config.yaml
num_hidden_layers: 10
hidden_size: 256
n_experts: 256
experts_per_token: 6
d_expert: 96
d_shared_expert: 192
hidden_act: "squared_relu"
moe_layers: [3, 4, 5, 6, 7, 8, 9]
router_score: "sigmoid"
normalize_top_k: true
routed_scale: 2.5
balance_loss: 0.000904
balance_bias: true
init_std_router: 0.0211
lr_router: 0.000629
vocab_size: 27483
norm: "rmsnorm"
norm_eps: 1e-05
tie_word_embeddings: false
optimizer: "muon_variant"
learning_rate: 0.00171
max_grad_norm: 2.0
batch_tokens: [65536, 131072, 262144]
max_seq_len: 2048
train_tokens: 689700000
max_steps: 4802
dataset: "wikipedia_en"
Below are experts of layer 7 (counted from 0) of a mixture-of-experts language model. Rows are named down (a neuron's output weights, with its number) and show model dimensions 0-255. Each number is 128 + 32 x the weight over its row's rms, rounded and kept within 0 to 255. Numbers have three digits each.
Before each expert's rows: a language model's description of what the expert responds to. This comes from a sample of Wikipedia text that the model never trained on.

# expert 36
What it handles: Table cells after names
down0:093153180072076098151102141159110140105201125060126165176179114102123171129144133118132147091126154139093170113093122147163164131085160151181118117102135168140103113145126108171138106163047127155122050115192100115144163068150164076088134085114131161140204115104157152102215146090109157156182115116205094111148163197187110105164102111117181089143147094118107115130143101150150129103093100153100086112169117138131140139083107102136135155129173128120185213169116123114122111146129161163112152192112135146132079090097164068098081157133148120136128143185151122116138098181144128140161124146126159168138153122148109116162152100145179098130083135134137180193137105076212097081057168155150142093096108134141143141104198128175112163109134110136120127122166146132164121142161130

# expert 30
What it handles: Historical period names
down0:120113129111125168116152117066085054155121105111092125135102107115091100074144125201170150119146126142159098141066132128144093112124148173143114137166097037104103082183037097127135093136156150147085140197164118107111088134158124104061066099104136109130094113170119097103068140158160138104149072101149082121107103095138163134172143096143136174168127141091101119111118120130129123174120157082207130114117125146164063130101107101065133161168183191103169101092072106145088161091082103119163097168164129127140080153147175100095038076170104164157129181107095122148084120113127149102080155097136134119145136126106144109063092151114129147164109079160060121108123077100085077149091101126157102089113134115143107118130147078098134111111157129112122128128087084130189140117163145

# expert 12
What it handles: Abstract and physical nouns
down0:096161185129130154161150192115168085139093131166113107100169138169101151165143135116108140093138119110085151130129027199064122084129086143113172123133142170135085157117062201114092142131128147170151082175154113132188157121144119135129105163130126187087158134122171164148084149109164124156140097110143173151110153111114136158118074132133100085155149171101131197170147091135103121121161087158097092106109097149152083139162056141173135147097076101091180176130128156115135154125126141181173114122157095133106149132090121186119125112164140127103166167116113100139114120102167142116102183173139117131208158164135116147179111090110110202157161141104102180123137123099145091137153126186121153087099128119148099152094162188122117199179144191096087098133098176210120154137117200

# expert 33
What it handles: Sentence ends, biography openers
down0:123137108105117127117138181059152121068198099117148056137193125125151125111145099150174110150123109085163097111075112149132111199129139072134120128157098157152134085193148105159119136184120145188084153120135098097166147057105139124128081096126113157111114164125085098121103154137126093096121130152138111134183079138156123150154124155108131083136104118128124090151122119226096083105143112132138090109151188117125184103172140136127094109107147073072153088146140139141128086148067152121177091136173098144136108125150080139106129184164097131162067191144152141110088097159124135114116120125113075165113161125070150098120148232151142135144079149094154111122219111160122132111058111170092169135104125201131120082106095087098121134126105161194161103138109164154152172063137172

# expert 51
What it handles: List commas
down5:099117104112126140094175104087112122122162136124130115118102117121116169122160094128077059116134141064113168146100113138171162113127167148117186134155152137190144107110175166102086137157100102170153122120114102159096146129154121112089131133081165105124119110163144150108126145145106141073094187045182222137121143178153154132071194106051103054131115193153131129091097089186170148118086110108042145144134120115113155126114146163160117139141136186110089136128082144124138115142157149104116142145131085124170108142112138083081138171122160103185131090107112110118096185130143096144145057049106084172104129185146054126117074151123119089071117159121144108099136092151091096128103096105139163085040154094162106126153104040139131114156138122101107127108060095176158136135128107

# expert 58
What it handles: Place and time prepositions
down4:116100124086136177100099158098099147129125132072126161080084151119098139141165171163099108114109085158136117145055181124160119113122138094086077097140134120108170112148190156133164161138173140098155154134053146079172111113185128150083145158115053095151078075174063159162106113160156121147122112141212081131072149124153113115121085133120166118136173114154168103125120169101169090092147124175127129099134165099076117111177121161118092115128128140190092140129070126132116155140128050123101159106162137174123107126111148203128090083188129180155127108129107078077113141164147146144107125124153106139158114173092108078148075149050116138158159105101143102125079172136132130161176090154132232139086120089076088159139070143161186142154155117100141105146094128173121091124125122

# expert 9
What it handles: Coordinates, URLs, transliterations
down0:131131177111125138167137164099058116074091144108089168093135096182147066116123149149146121058148176155139155089163148133097149135169124135121082137106105148056129150150220141206120132085112112138131098086180119118114133183093173115185192124129126139128172129029120118069086172147121038184146174151146104150071143224117126170061125149085166148071157149136122144093058134156150159134152154099058079100155103157162146121136139088114085154099162086140164134130149122135103163141114122130131099151153079098108110158140115104083125126142126116130066138160095107168080153105116089111113140152113129167102159149135139138141168116129120083125178103146138093152062175129116151120140119121126102144125095129111094103116089132141140155176098144138150157083162048110150079105141105

# expert 32
What it handles: Linking prepositions
down0:118153093109148136156123021088100116124108190146172182124101145145129120117117134152174115110149134125133122107146178178116124109124113156118114126155109110118121068080146167171095132114153135124125127117114164106114129162160109118101067141113107150105098107093087069152130126155138114092152149184111195117152156151099137128136110199100191161104121177130067115062145134105108093135168155107170104063113146160057105106068109090109133102165128106120112111142109157108102142101151142142134126132149101186080110139137131113203142110102098155117163116131162153151186123158111163115159156148092138153093157067069108144104081190208158081125065076102123100109176170133110140131113089168140133142137117127109049207073141103118074112115120189195138087157148154121086103229125079

# expert 1
What it handles: Year digits in dates
down0:105182129138145141203142099130118173150104115141153095122093106128167084166084093095134118152095172131112165113105120114159090127129118093187105126108115124192111133112095111123028145121094071087123127112141114171080129122130184073148129093080165163144133174112104107085115168101151144146192104116076139079185100136199105102180056172078131130147149109102084105170127124110130118075155140119052130144121125173140084144152117103104095104165161107122080131125109107124166092180075167134100155115086089139057173121148087154088145123123103137185044158144161132213145101176121189122122073121120077143103115101129089157115064144143154116118139115128157136104170120093121181142085184117132147084159136131092166092144083106153114094152157128128135077152211116115141104146137152

# expert 40
What it handles: List and conjunction joiners
down0:076147076182132154086119171120131081154060136149124046147182121145116147137132164146147183089143151115118124171034147108100169051130108170144144103134112065049188134178183102131145115079134120176112129069155130116129168180132095166106083137135108126163151128117154110109103097120134170117174112119127165124113129081151117113141126153195165132153085129123156139126148087055180184100136107206108160145103157153086170118173111144118083139182174087133101103159094106088138155121128129113091134064153097212119115116101103138114124146112088197114134121141108099115055133155136125127132124148113114120165144124143113168131084103059123128145152166121120116129100112073137107113082126160143067152110106139177107162107128107140119144079103151080090106044167150166096158079108163

# expert 23
What it handles: Clause connectors, punctuation
down0:136113084117086149105139163141104109128140129150173159139129165148090124164121141083088112131165174156182101109121140154144168053114177124135143115182151127122122123107153171120130115091117165139115128183126141140106078118187126180152064133099056158140115085138030128161158100127137165123113154096102134143139191177139162125199102064140126168081148112157157104107158165160134145154177155100153158114178083159145106126071099129100138132085089162208123124073105086116100164122165134118159160196133178131096050151143113164130070148196129169111104158126135140132089125143170062123137141105202167163114170102107061118172143104174132068172114122120141147129085118129171127170155129117114094118132131193064159197166176098142155121120138150160124079090125127148084106116166129

# expert 4
What it handles: Institutional field names
down0:162127146110187131124098166072131168065122122106130150159161108068159119147102153101082110128161085141105151135178157124079095157042163100130082127093068111097139135188152143119115109148140120163105136089149180110147132104064137132113102156163147143131139115147127172066077109136120156069159168149155143120126114124174099169186144084144149045114136184135120066155112111143172119161122138117127149168134101178113118107148135100150111093109160129125151063123130135190105164137114106103185128120162149084129137173141174143108163126144147116171090109156094085144097110094155108074036101077109157175138129112094128090076176112089074089141193172151194144163137123154118159083105128131053095165126112120138161100170127140121188139187105119091127129169155186157174140101077075

# expert 26
What it handles: Surname pieces
down4:106121152129086097081168114136123133078104160134146108126119081137082139157157079193131098185178150151159161105095126142136100134139135218113126090138060097118080135097131169114113146126089115184096129088113130178142131061137127127094106165090120152113126143097109104110150096154150102123203120135162142135112101112105174143189115156127168085064175192147134138041100108110129136130112110142134171143124162188105118090102129122144214135138150118090179088168064182169120088155130141114143097138124181124129186116097077136131082149138101152153116138127107078152139181095114105107074177183097182130121130183151155164154107076162123127107173070074066125126126169104108120084169113116137158126075180134120132071114160131063104113149125113150120110046135163146133157148167186

# expert 28
What it handles: British place-name starts
down0:160138132119081174140087109138140151129075102136185126095128086091174099128188151167171127097100121127136143147117180137106147136190093155160172145084109163122137124153127134113167111127158100128117126120117123089106132107126114141107141130110126135201170145152084056066106154118109158136096106091177143128102133118120104091144134094073210061120123133118118198139165125142142129121089104136136128138100191106115112089121149075104138153179143141139109125104113210121141147149118158144069120100124148118148063115144109123143199124166118209158126098182117108105176153132092144092084114141020125119107152135172129127073148083096091159164059111142167158088034116069087189118088163119062131162122126168110110120135087141177104116096111122152114071153102119150152230130140156

# expert 59
What it handles: Section heading words
down0:115145170175152090153097180133074145107141145163148108158148133178102109153143179112166142158174056093136113103156208189087097159053148128132156083124157108205117164078113146150118120132149143124146174104112173122098174129119179151071136074128108112142198105145106186139125143121144195128139125134057183115174132115122176132138081111133162083117154048137136150114071110139117091117122166138201120105101149111068156153126195154119140122136179112206103089083170131091066169209112181108157096158149115136095123149108115137097136117123123153118113071130145155129150085113127123161093119119101141068095156130162189148139113161139141131154119132112168175140106089104177143132132111125120139078143096090132096141142181122057135131072171147094169127089105164118094158124167102

# expert 45
What it handles: Domain modifiers
down0:128127137148140146180164174137131192162139150113132095089171160157168065158132096152170076134145096158096149137113179157122109102039140176122177078155069177126162105156152191114180138190099131151090121155190054131159106170138142102103141148157168116140127070161115123115154164097155132118154154092162124114141170154139163146107073163092112165118149121200073166117082080160069174115137152161099114153114130144125185129097144131129084137174136148148139146159133191172143148133142084067112150095171155118134166119152127086125152077121159116080115118117142079108151122147087085106132150185136110162154098145074158105111114079157130156135144188168121146148152109163113148144136102124120178041131111127206184106124166110122121124153122121198181164132110122079193075137130129

# expert 49
What it handles: Word stems before suffixes
down0:172123120145152135127124129149083062118034074085101115095100153142143134076128089146116125131161194143134168154188148132127123142159106055152110121110124128122102102149139126128118180166098131132131124150130073088140128117132079115096153127083158092161146192099125150105108137096080097165184150123156139118140133122137193182130144094099096130151101175110133144150180073061078152141193157116048183134102096099157130135166134117187097088099124156121144161158173118150180158129139179206112143096101115167120173118060136163177091082148129138093131132167162129140151127140075119142126153123085086122105102136126149129138117055149134142172140122141169150135104116106147085134136116148115120147092091148112113074060184148147119241133072052124137089108110148160112068151184090

# expert 53
What it handles: Rare fragments in references
down0:155155122071169146155070100163111151110154143179233125091141142196127095120091094146104129197135157116152116124111129119128082140106188124157113161079107060098097175181096133178134097128204156161138114119099118132088053118124168126136154124095108162129123132098162115163134131150143098082180089107151120146103127102109135129114177143148130149080184113123116161127127105123119140074082140101065137149098130136126150116112169128083153122111102081060084154140155149163188087058192104127135154134137188090069112167146217100081079174146070123131142137075119099155115158107168181114101123143091140135121157088169108137149131185160177092073188123160111093108109075111139125122116161179106122133134079161115149135132137161141158095117122156058101109182148133166138128141115175

# expert 27
What it handles: Word-stem pieces
down0:174099125094052216107139122129074134138085067141108099127137134120122095127087138117058128130151126120190146158118154138145109084141094127085133131192146175121092128129079133154105195163111098131126098130131124050117111133178065102125138104162100093090117117091162149085127109118165150193088149161190117190153040058103105148130072148126117205139151166093149121103125163106111053078146086126147172113147142071127152142115077116101128138081132093158138154182108107118147069171145106111161148183137089175130162107114133180143168129169090207164183106136105138128128141176135126101171112116136097087151218160151122129152082161149072098157136174121144147108095135130142107066085168131110118116126118137113135109088163105110138112113097122104150114100156106149157140187119129

# expert 54
What it handles: Destination prepositions
down0:086163144068193133154098099128155121136130094143184183118119125131087131138131108126169167136089151129130167180115148149141147167149180153113086121116103119122145129158056121134149152040192101142095101183187129165068132162130200149217147130094070165140203153092134085139123084119113140035154121097103135120161155092103188129132142096131119078085136104067110103120193179170094172174169115118135140148099134079172152147137154088140132117074083110109164102157140162081107173112143107126177167111105122131115124132123132140175132143103124084128107150148096194147117082153147079155149169051116179156178109134192166127148160178140129096142138163182143195123160128102134095114162121132157178128124139128195127146180124094122157124137082124164129124162101137133130166135138134

# expert 56
What it handles: Clause-subject pronouns
down0:132109219165118193130102162090083143142099170198096071139149179127158052171119138150170111151173115111131137133126117146134125152115159136143096135084121171122128130071135125163151150094159172139092131137093146104161146118118142095061060109144127159128104158148027107150127119094154102136146129138154181111119175158080116097204136062097147135058078162218099117153108091136127097065152184091143086198141100120173123198147181140146144091095134107094136133185124128093146112110155142112109155127098123103138129133135103129070177108086120156104186154125093155189203127143085098168121173129111158152174163183155100111165065159126183116163160106101093137097094118138139099109154109115102085115159144164159115155121174132138126121135091104119126121112170123170128126097105124

# expert 43
What it handles: Discourse words, word completions
down0:118121162179108130152056112124144154062085120090127110146157102130113114159095157128161113152141164124071100174084088097184160194150132133148072128132086148126037137115148127097181141173110118202141105135074106182147143130154115117116150122143102093107099124111160091050077131117102129123107140127084074176202143121114141087126134155127132093115153184128113076107145189122135119094152153103122046152138132042125114145115146161088085159132079088128172113137094107094134032142103145133162076119149117156085103094200143145149150160131135153134144070148110145106119116103148090093184132122167119088112122138151109172136102129138108101106106213138117187113112172162161064105097126166104109137095087143121165097051068142159122155080129137092135096116169120134095178115134099

# expert 38
What it handles: Match results, career lists
down1:150113110100122094073119087113153117164166109143114146129079100118124083184121130114091122124102177133149113124129099155093108102135128155115148115163134104075193152099085106125126080139192111139189132084094152140156097050119083093108170000192140181142125103071090108176117101139135082127186125120146169181111160162121125076148135163090124089158163144115167106141100081103116173153137158131119095118118139144138120106092141159114102122108109134075100176130088148043140081162123152118099151174119089126116135144163144142098108175129113138119080125090105112095115180122111081153148100187111198178153094090063183153157171053078099158131081147130112157110121143145175167104150095169151104137068121150156180128120144124147084136080099134163119127117144182114094123093107077

# expert 42
What it handles: Coordinates and empty cells
down0:190094121151106093128129126151147123113122084105134121161122161141133077106146163162101125123114222141119092137094145108093056068153101169081101161075084080172136121161166187158054108161097152122140181124117086178115119050149122121121142075167166136117122090081116163101110163182127133176143139088174090153130149109143133126168111132170129183117099165151139073118121072132097150123095125084111145119100141077143082096114116141119146088156179182136146081137133151098165112151118163104186165097118104117134201162193111122129152121095157093115080165149086115138157130169124093152133094167151073204135123110204142088097169133147168101104135127119153160127100074148103105153113104123097154160153184189121157194133098173122150105101186170160082129117140069118128068130129147

# expert 44
What it handles: List items, taxon endings
down0:145156157123122159179122129099150112159107125081119098185147030062138098077138140198151121165196155143205071120165112227108150097105128187107146194108135113095126128055157111131134167106077135089105125115070138098135124164120093074155060127080157135119158117106104068138145091133170145154138126089087114127173116124119084101103140183130119139108089147089048125134151161185126106095104123089058139129135135124206147119178141102098093131127123204140142135130158144059096075145130111131073180062147142174133142091161135112137156111137179163107134142150093146133112103151119131123106140130164098092131116092143100073144156147180141111157120152132128100123166135102118087181091122076139142147138160050087085167143134105144118105105084148154094100121124116151145120132079105